From a checkpoint of a small mixture-of-experts model trained on Wikipedia.
Size: 11 layers, width 128, vocabulary 2048.
Experts: 8 picks a token, a sigmoid router.
Training: a variant of Adam for the experts, 394M tokens, 6005 steps.
Below are experts of layer 7 (counted from 0) of a mixture-of-experts language model. Rows are named router (the router's row for the expert), up (a neuron's input weights, with its number) and show model dimensions 0-127. Each number is 128 + 32 x the weight over its row's rms, rounded and kept within 0 to 255.
After each expert's rows: a language model's description of what the expert responds to. This comes from a sample of Wikipedia text that the model never trained on.

# expert 16
router [137  99 111 148 120 116 125 119 181  97 121 149  84  67  78 136 122 112 140  96 103 138 199  98 146 134 112 182 112 164 139  80 119  94 137 127 151 155  84 135  86 103  97 145  92 154 104 201  84 135  95 148 131 128 137 123  72 126 134 162  77 150  59 128 104 140 184 149 128  68 147 104 106 173 121 159 116 104 130 200 114 133 161 143 166 126  84  98  81 158 122  93 146 166  81 180 137 152  76 145 149  74 115  90 148  95  55 155 148 156 130 160  95 168 137 100 120 109 108 178 116 105 159 140 141 150 132  50]
up2 [151  89 129 107 174  95 186 166 149 135 116  24 135  91 102 136  99 163 177 112 114 147 176 165 140  82 159 154  83 134 133  66 178 150 107 173 116 101 102 136 142 144 118 111 129  96 149 116 115  98 108 165 172 204  85 103 131 132 167 104 184 114 137 104 106 137 173 160 155 163 110 212 100 127 110 167 130 147  93 142 135  92  24  87 120 170 125 167 107 119 108 150 115 147 162 151 129 121 166 199 114  81 135 154 110 149  99 129  95 114 141 128  96 131 125  80 119 122  94 137 115  94 120  81 104 132 133 134]
Name word pieces

# expert 21
router [131 109  67 140 131 112 137 130 136 135 155 170 120  75  89 102 113  99 144 115  53 148 189 110  90 134 133 142 106 146 126 126 176 130 162  90  22 140 102 163  65 155  77 143 105 158 128 164 138 126  91 154 140 109 112 145  96 148 140 198 101 203  75  76 124 164 192 150 105  79 163 139 114 154 131 122 116 124 147 165  71 131 160 107 160 118  79  93 134 178 104  89 126 163 123 168 108 121 138 150 172 151 107 111 128  71  46 119 107 110  98 138 110 118 120  83 140 101 105 141 159 140  92 143 135 136 143  89]
up0 [140 138 134 129  80  95 101 125  94 145 167 156 237 117 160 138 146  96 156 162 190 152 133 139 101 159  84  92  67 136 104 151 124 130  86 213 122 145 123 171 124 177 127 118 153 146 135 123 169 132 126 111 111 177  87 124 173 141 117 114  82 145  94  97 153 110 147 168 128 131 132 120 128  83  73  78 171  64  97 168 155 117 124 119 104  69 138 126 139  98  71  66 177 125 116 139 108 112  87 163 111 159 115 162 134 171  88 151  87 160 128 137 168  70 110 141 125 113 141 150 126  76  86 158 124  75 157 107]
Foreign name endings

# expert 57
router [171 101 146 125  90  93 122 144 149 139  77 141 156 122  96 116 136 157 146  80 149 138 176  77  82 111 187 159 159 161 109 123 146 156  96 108 101 126 106  89  84 140 108 143  87 149 113 129 132 123  71 163  76 108  64 143  96  93 105 222  80 135 115  65 124 147 166 134 124 119 186 154 132  87  98 165 137 122 153 229 168 191  84 114 131 142 109 134 143 129 147 173 154 157 115 163 150 116 147 132 179 129 101  99 136 107  94 100 128 134 139 125  62 180  75 123  94  91 145  97 111 123 105 123 110 126 106  69]
up7 [200 113 116 107 138  89 113 142 139 159 153 110 130 183  76  74 145 120 146 188 193  88 117 174 131 134 150 159  88 158 137 108 149  91 104 194 127  96 133  99 164  90 144 151  67 121 124  78 112 111 133 124 157  80 117 125  67 102 132 148  83  82  76 111 147 172 158 183 174 123 165 146 136  99 161 149 107  90 202 163 122  96 116 139 139 169 140 111 194 132 171  76  84 165 103 158  97 158 110 113 128 127  77 160 118  79  89  99 139 148 104 116 153 140 109 177  82 152 111 121 168 168 126 148 147 135 108 113]
Latin-derived suffix pieces

# expert 30
router [156 122 103 102 126  90 104 152 109 131 127 119 155 133 109  76  65 156 192 130 141 118 168 120 149 143 158 155 103 161 113 137 151 167 111 109  99 106 112 133 143 106 136 116 136 114  66 144 158  99 125 127 145 171  71  87 113 115 151 201 169  99  98 131 154 157 179 172 109 126 162 162 120 116 118 158  84 112 117 190  90 224 129 126 168 132  82 120 163 124 186 107 175 113  90 215 107 115  55 152 170 132 101  74 138 137  56 135 114 128 133 125  77 170 152 111 132 140  73 128 147 130 183 153 145 118 169 121]
up0 [157  95 180 142  57 176 134  87 109 140 114 106 153 121 155  94 146 203  71  38  95 145 104 163 101 169 136  85 134 123 121 120 146 118 113 166 117 146 169 190 130  87 145 156 111 107  72 162 180 130 141 100  79 180 173 134 109 137 124  84 115  90  77 106 180 120 144 161 111  96 144  95 101 117 134 177 136 140 108 124 154 105  96 118 158 125 111 120 140 169 165  56 146 174 137 143 130 134  96 124 103 174  78 132 172 129  56 143 125 131  88 128 180 103 102 161 126 143 155 147 115 151 135 171 100 109  79 164]
Word-start fragments

# expert 50
router [144  83  98  57 142  94 102 168 181  91 133 153 149  98 128 116 106 136 165 117 106  99 168 106 114 115 134 142 167 160 104  94 142  93 109 147 123 119 129  85  96  94 127 124  70 163 131 156 127 131 122 138 162 122 120 148  64 103 159 184  67 168 112  97 154 134 158 113 114  77 169 184 156 119 132 150 139 144 168 187 100 168 166 131 154 130 135  80 169 181 190 124 102 142 116 219 110 104  71 163 169 127 135 103 139 106  57 103 142 109 111 114 120 165 158 151  62 178 115 120 107 129 159 125  98 156  59 115]
up0 [158 178 127  69 108  86 114 100 170 140 185 101 165  99  81 171 151 132  38  96 132  82 155 116 205 127  63  98 130 135 114 146 173 121 142 132 127  91 124 127 112 130 105 149 179 147 120  68 198 127  60 138  90 134 118 104 130 151 145 115 154 140  75 154  86 107 111 143 120 152 195 151  92 110 132 142 182 156 120 121 150 173 140  51 163 114 110 165 125 161  96 143 119 101 128 104 183 147 191 118 155 156  87 162 115 114  88 131  95 143 119 116 106 166 148 168 152 157 140 143 102 167 125 154 100 164 106 110]
Word-final syllables, closers